python train.py --d_shared_expert=0 --activation="swiglu" --balance_bias=false --router_z_loss=0.001 --lr_router=0.000386 --beta2=0.99
Below are experts of layer 5 (counted from 0) of a mixture-of-experts language model. Rows are named router (the router's row for the expert), gate (a neuron's input weights, with its number), up (a neuron's input weights, with its number) and show model dimensions 0-63. Each number is 128 + 32 x the weight over its row's rms, rounded and kept within 0 to 255. Numbers have three digits each.
Before each expert's rows: a language model's description of what the expert responds to. This comes from a sample of Wikipedia text that the model never trained on.

# expert 25
What it handles: Word pieces right after an opening bracket, quote or table pipe, such as (N in (Note:, (ann, | H, often in tables.
router:122106093133142141184138160152108128165106136202163130134093092154077092126153139159144160071188164107093131140043090130098077123125137147157060176077114121115130122177137140083097133163130169
gate0:171104159088111102097106078118113114145116136093126136143143114121126153093108112120161145119151115124085063073092106078140128145119118129136122146084111129127138128140143173138152120099140108
up0:181132123124152178098165099190158132158073088155128073086196081160148155106100132136150137101079141089186221134135080078136078169088107166104107128127133041136130131178085121155147095182138173
gate1:127128181154101051111112129106083136197101148095140100132097103169112147145062150114167136146079171132110119145079113126104139090185152112162178120151156097111123109104165093057157136119104149
up1:177117120209114140118152093138170138169121124119089100125140087179060110129165152099104108148212168120141135080124207143091159091131142151136140058135149134144158103113144128130165091104111129
gate2:113096131125113196093106171128112085103121111185157115142157060153074165152087190127120114164103161159115152111126125171083140094135141108157093177157122119138129133095116148118135145114084121
up2:095141134131132096121077160069162132087055175097178055098159103094121168130062124164098145164101106163118105044136046153130120124163071147169125109129142148144110097109164113119071085140149133
gate3:074103143139121120154141102148127084115108131130075125087099126140192069133119134136154128142153116123152174107064070163135148120162137124109064092149176110121117125118087144099183101135095133
up3:220111147087135118156092078133159159139122089096151129158149177085145112136082107151158165137093126135010107110075130130096116131127108099119137120143127151164123108149092053099134166167149084
gate4:111116140120219086134178125112102121175134102101048144154113105138149113144089126125145127152148116169141109128106070152123122172142152111163070110125130121062113125136157114089052109097156125
up4:145135094050139158147115157169108155141175106142162128157123113165140143095143083102138102124148124108132158112141183176189129088127125145102114125130132120173138095146124168207107156042124107
gate5:211127139153120097128131113061172097104141117152121102100171113129138066158149107157129060131105131109111126074011104134144085143130135131108130140143138129106188101159133127110120123167114126
up5:102099184145100089115177157110132115116083128153095092112102206099168105172090178069136208145160076077124143078144093110165150141153071140120064095179174097171109132129127139137101085164081148
gate6:145144146109163138148073115134152082111112132162106145129121109076110144099160161091064110132107143107127057161084102122148106115089108060143094143136154176190125090114108164100100058206102134
up6:150117112123072150158134092151101108120168107140173114118112167105088096130111106114091148135140133143181117107135100134167109168192177130202099140102074147117105122181124120111030092119168102
gate7:108125073142160147079124147175146103131143094106146152137176166146126123066173182194119093083141067086076160086099145155124117099086168112141123089116112194090126101184145188180112134149127119
up7:086128155072150115076125149086137145153136094099127088144143141168113162137157121136113131122124128147089192173088106132113045102171106179082094127093168187123150173135135112132112141144107137
gate8:143156229071198102144114179124100095116088102176140127147074114126119147141146136172074061089150192117113163141028154094127067129088134135092089133112119172075090141141143105095160134131069195
up8:100106110148168102150141109110068138169068133094114200059104168077102074136114135137098159113098167129097169149099124144080132167106172142207141167155121106182144140217180170161131141124092135
gate9:087087183148097104179140136213139148174136100133128118165187156151063168112084192160107113118127136148078074147167131165164157136092105134105130111120186109131181089144137127169125127122110146
up9:145147092173142140195102105086065100117085118132136180183184098202102114123101137196119079133160189157090116109130099108116099118153166117185107130138137179099103128178100008094139145138119098
gate10:111149126117130174109147174109117097165165086075143089150073163132140148061114120120131160104145166072051106204106127112093145065139123138198049045164138178122105116153095153175102126113151105
up10:168098132128167060152189133147135106135152158118107110092125151224164119126103130170137101149126131173143112138144219131128100133130079105126133131187198125161060087127140117107135150108212107
gate11:122208099094080155130070175131136095132118095143111095086099172146175167133109123140115080148157143067179119118123112118080134177110164218156116179109156142144112106167137126110162133154155204
up11:132168137120147144129083113135133143107090148165162153120097144146160110082158112127115141154044166108164111166138150175067084126101100132125116145176087160095163108111092094131117088078175153
gate12:162143161065128137173129130136129157106063169137151124118091104104146121210094127100115083110093121095143113138082152085125122074102083100124059115076101142088129112132113099099104138086145109
up12:130119142114118174135153118151105143097112092099168121162095084089144123194128124096170100136112111135149122163108152102162130105146107114076024183143149095088104181182136126181154143115127075
gate13:127104050115122143114105104102138172199127163118136179114068165057146121128137120153118065123129144141134153122151157131118129135176073181136084149147115133127132141147181045169098124128176160
up13:149178140115053069085126142180097068145189066116136172121092138174144155109114206151152126136140134158191098098139124129126126104169110160175108139137115109126167144138102129103080146098146142
gate14:077129140121153073169079110063117109120161175062130146153112113098170116133024054150131128066135131127094133137060064149142116123124159140122085110104164098114060139169158112123116133120119189
up14:129189142182134049078146129120102147132066167130122153121135098163138120112109172141118152143106153140129056134134124124106121058156083119098123123023143105197090142124135134145108093131131138
gate15:060148084076164195164137179120104121175114103161132093071130128112081130180148099143118197123154123114118097162113100164158177143129138123096166139134115092061083112147103099127140153119044142
up15:098141076142119137108182129145072078123129106128146157155127132132162092135089134136101084151154150138115190125104125144115129143117083179151132125198144153133160118064174114144118097155103065
gate16:114130074075160130150185156139079125113111130167160072157143114113088165121119148051126094097163157110148171178123112120176143080127168140093125154148150112116168129158180113201123127122119142
up16:113084164146083082139151130122143216080179065143151118090166140027133147128118096052152140141131161108108173148136155213162125106121144159152104145105118104077120135106133117115132124175163115
gate17:151136161095113163156127115118133134120145054129112092102166132016124137110136172102165130112107128119163162098127166130129128135169049052111124082132082118123084166149145150112147173122178127
up17:158168115106121171128138189151133126198113101129138162155054135106108128097155181099103125098127181145111098137105090149144110165095080131110101096133127079131059135124099155174151139152116156
gate18:154099052175183162192051047114126120085175124121111072141178060117128114083082129047165124163163111143122126136172107130131133154171149144126106140157084143146079116171113193172175051104109149
up18:167146118146087105143175087122077163077109093112116118167162184118171076126157117120089056174158159210172110134115127171131180110113125126083112075096125127104114068188099159146153182092119120
gate19:097112093128137107149126205186149089123187121088147120164111152069119165128164157144076096145103111111109207112094139162074174115186118139120174124144096082121196178157107109167119090143168163
up19:038129129184138196050122149147074216120090087103175118155072104146133161134124133096120125158207167122134085096168131116107117135149147158083160134151130119127070106084128128093090126106116093
gate20:169141093143108186107098115125128117122096107138097078082163135112095152138126152090127069137148138162151150103134083175098078140198133116154125117156198147122060134102112178122129124148143131
up20:116089151180112083124073028124158112163170158140120108119144081083131131173109157171107146099150126136085132069151095133057151195092105091123106104193165183154119100153196095122123083099097132
gate21:063064089157118140133156155124108128103175122147139153091141119160147153138106138163145194149103121104116120164145119112100149117103162138161149130136139121195201092079072146115167136127174121
up21:129131139093114129106146111128162146112166072087181093123124154095129139068109128162111136068154160063178153097131209137102153141136118152060135156189051118109216120140072115136106138109134119
gate22:083137176080150107147127164104153157090109163157202098119107107182127120128123096111115098084132156096104120121092094114145183136130131144147109150152151078173175113182168130124136132161105161
up22:128080150105100157105075133136144110129197131162171090068136121103142139121061154130164131051131161150176129134146171151061110156164122128143125105085106106109080085133137111119099137144170115
gate23:118184130082174153199089142078107133174132073140151122081123103139128162159106142084131124138193142169211081159133134155160147119050170143175124186126096128044113085134092114094143073143122139
up23:116114140109099151130064150079183115181086123167082088162080126160098125110109069128108141120193128123167110210130151093156091115166153078104090128103143097114149082188119133172121142165163128
gate24:193108099119161110098139157178103087126141142113161145162181109170155135100166123110149111188121132098159145101080157170192114149083126170123148133181160133123083174136118118092185165168071171
up24:110117164101126086105041135085056142110128084134076138126139200181114085135171086182145142114109102099088105115090130091183132128164143155179088116139108069118125098074150099078120157122136083
gate25:118130162116079175174105144132073095076118135135088127147141127126151177129145125119168142126095126200133125086127067100165111122129161114084104136102112163096109127163130067110139182199163164
up25:106147138140087147076182115094107102115110172180108171144135149146122111113109116120124102108120138138125165083103126135126077100106079122118108149212065058153085194110190156156130144136144157
gate26:127103194118116144149055100159176108136152101152129109148119159139063112109121120143122086165185171080138148154120117156150137157098194149104106103093197153169112151164126119115144100097109107
up26:085130132098182102128142141218132133122109139115117145177146131112116181113187139084116109136150118105189142084056135076091118152146176103115136098053088173101109088145137075138140131085147142
gate27:121210176150160134108118150208114106165156128188112099125136154157124182118135127152116103096149139144043171157142067120180104114170131117108142100125094157101142169196190173138162132156150109
up27:124080142111098085140136148090190139099140136116130102129173129158132145113142070111161134134162091150139135100154095114088130167143158145131116133102095156101076095162128156157076089139092132
gate28:138100149150157137160121155072161159157083139160121097147122083152097117162119111138103163112114123117119148145081163161222146182130104123191111122103105143142100172106093137074148118167156142
up28:176174152098185085159101091136143134183160175115106107118179177154088110146145124165169113079116112141145169147187129176182102121115057065176068126077145147082129191155182146162183088074114139
gate29:148094110132178130206065151184152113176184128166164164088139123093155147137110113105135115126076131151127115126101094155094146107114133072179135087159171146104138128121084124056122166138135055
up29:135141136141166140139164152060120172059149092089140170103116177112117133148113064120178100161095050142109120129136170158145108127102110102117132097077054130096127104159162117183110147173093111
gate30:165124125166158139117118172127144156074123135139080123107100136094143166144139126151116147142175071145148054144108166178109131184093193132145126181161125146157122116136131184066075121147036140
up30:084173159071095104127106140118099026135172167124073171143139141096144114050104182143089109180119149156130155103132122091026153111133088186101116100078117181151144150140183141141136176174127123
gate31:127138094150142105180075124117114085093129154146146161152105116103149084091162075137075088156112156190127078129100167157109165133102121126102138120216111161144104158130178152195162131156167104
up31:161129130169129101105140122106128106140100143096202165113122112114186107143101105165117131080184147153126082156094142143135127128127174155133139097142131139098114151127148068212163137195039095
gate32:107071131110114066116089170122130144195141110102174137100142135162136134163125138128112114188124092144076137140152207080072171100149110136120176090147094133033113153164175172123138122120191083
up32:105078160063087100159152141103106129170144095118061078083145194114144109130130119162151166113172080129102115148092071169117131160079133139218152158109154132144144131074120079054123114154127165
gate33:132150086172198141109107146175133057128129155098104141125104143083132118155146101128136155038113146101113166141088119111116088123157103151152111104073180100125042106082108154220135141097131051
up33:103163085164100166115098128086177124136028165091169109062137128099122160132124154111091137096078123182118135077131172127192141122146119112074218108137086146105136135105157109163114127113103113
gate34:140161110109139121078086144178126080142143150155124132115117186108151098120126130133146058117149092128158112134181084093114103118110109083154122129122129103121109077153161143153147160103114196
up34:128188157117067100125121174147087090161134151046129119158199161174131147113107127149136077144099095106100131186138102121119128138165143122159159089142096167091122156135093107154146132139189111
gate35:039144104137210117134176095107088137186111156118100097096157140140125172159154150136127141093125178139132130167090100194118113152120160067038104112132098181108128178144112181101111136125109149
up35:195136138121121123175073124141095128141169108077149159108109155118194111093063153204180132101132146084131181112180157132123110128166160195103134139094189125098187119119146115120154131164171172
gate36:096106154113125113119126111130107111082184114170108124119068170128091148153156144128121101138167140160211180093125169128141122066115167148146088150095070096104131126136091169158138111161150138
up36:090145099129150140071190206168150098126119135039050085135129164148049182172138158074080117133142107091132092158126142079153117152111088143123068153095124122124137050091171163175113066135144139
gate37:089083074129174088120144169146109091150155138129160128155154164172051125119095184122152092128101148112168135075119149102139128144179164057100159112071173121176112122114138097165105137120153162
up37:159110098170139103133125114089050143168151119143140111117138151128176139164191112155154149180142139110160119140079143107139176186109140113144081115140113138082147095158137145081100127151111134
gate38:183096167137142164150154160092122130160091115178161126122102141196131092123138122088095127137094147187156126139098156167130109149150102173143124165106086120112111158122131109106160182154113140
up38:100072138155120116179119149197100060119165125139143146114159166131150143145117162174161203116098111146136154110161100162122095194082149116094159138103082147080092145137125124164140147149071075
gate39:124119103142123144153129110167120144105172147103167128122087131103102126191167178114113105171088075166096150060108126142076086034142128101094083127121107114183103096112128140098102072157094115
up39:133125076141155198161145172084125084106105121120091091141108063107108142147096105082133085087127062139126086133149146173152097119089142150126151110155118097078137146103168147136085060161099117
gate40:168131131166165071125150146119092080123128112134126164097122090064142073144148101161149120141129152159121137128107112135142119066124148153155177116134106143087083132178105159150155095106175161
up40:116115082130125172176135102105134176087139105190169158134119160140145114101115155119114108151116137083112187177166108037198156113145105081128081134092139152113087123095113143129131114125133148
gate41:122166134166097158168186182134122117110147194109115143133123105094094163145072094111131111124085053140096114134109132152111109112158149108109094100188076082102150160144171136100177181169130160
up41:090133159125141109085090106088150118115118093184212184065119173155071105136161112190142078098137112147070103132144114141127050140144175136195060121113136187112138139091118126109129120137169129
gate42:145058150114177124122093137171201120085124085141141176096130101162164142148167115153090147113164149171097141121101118157143095138115102154137116132070119146131193147198159132132167144216171124
up42:130198132154153099095141118127126103114172123165129115068113170104092161107139169134124141103137127089087154137140146138099101097093080177177145102129097079171136194104125161097114070180104163
gate43:103125101204070088178108135151074137183108116119157186094054080142129138199161079149112115129100092152162143076132119150083112105152082124098074100159153137122133159127144182071057210099139137
up43:077113112103106129144160106148165088087084104175103116071096142069120149111101138138094081139198113161157090101110044192104085180111153117173171161107118059120139143134097127134140142134140143
gate44:089137082208183078120160120116132147109155163097090113135111086169121122101181126135150133159122122177157064121105162134074155064105136155162076123177148123162131144165142092064127130118118051
up44:146154194137149072171191163158080149173118197147182076093161156145166163101086195105122136046136137101138062153116124138137139096115041118135094170101101114130162116155121073130065129055107126
gate45:094076127119149068182125115126066087153156099199141101125105118104161141199097128130094106148099146135156120105149101134136097112095117149135144180153121137112094086131084090120126118166108107
up45:091175056144147192089143167130094106179134181159129108159125181130079155116167107137087100103122185077156157128156126155122153107103137141141060069103099109114116128141170089159099165125093165
gate46:147116131111121114153148148093165137053143079073119116112139085072142104171149178131118073158121149103083123084128040082119127164154108168160114119100130134070105106088124172135170143123052155
up46:127134085129126057108197163149139127151094133114118091124166116131155181072120164078139189133120162126174189125130175107154129106119123133143137123132129148135120143113101123118070194135143119
gate47:143203134167111087146075088172113093125072091145127122099221204117048166111110127112149099142172144110056113093144168145079118107112123074173142160163113115167152146170102143172140075147149122
up47:140132142112124119096124136167114172170109157172161072107133178150138129088113071105159098195154145147057160163065122186056134158059115138179174095108146140098151115066102146144089168137118150
gate48:045163124081179118163090130136107146152071058127151147122152116121089134136165125104118151124152170127143146192079159180072066099137132073133089119151080074071143194130168143103123123165149095
up48:105149106161165104132109121117185143191100193089111123144112168101083115148080103148135089114102129103113089179132085036082128146182088157155148098136139115111137141124113048103077094115139143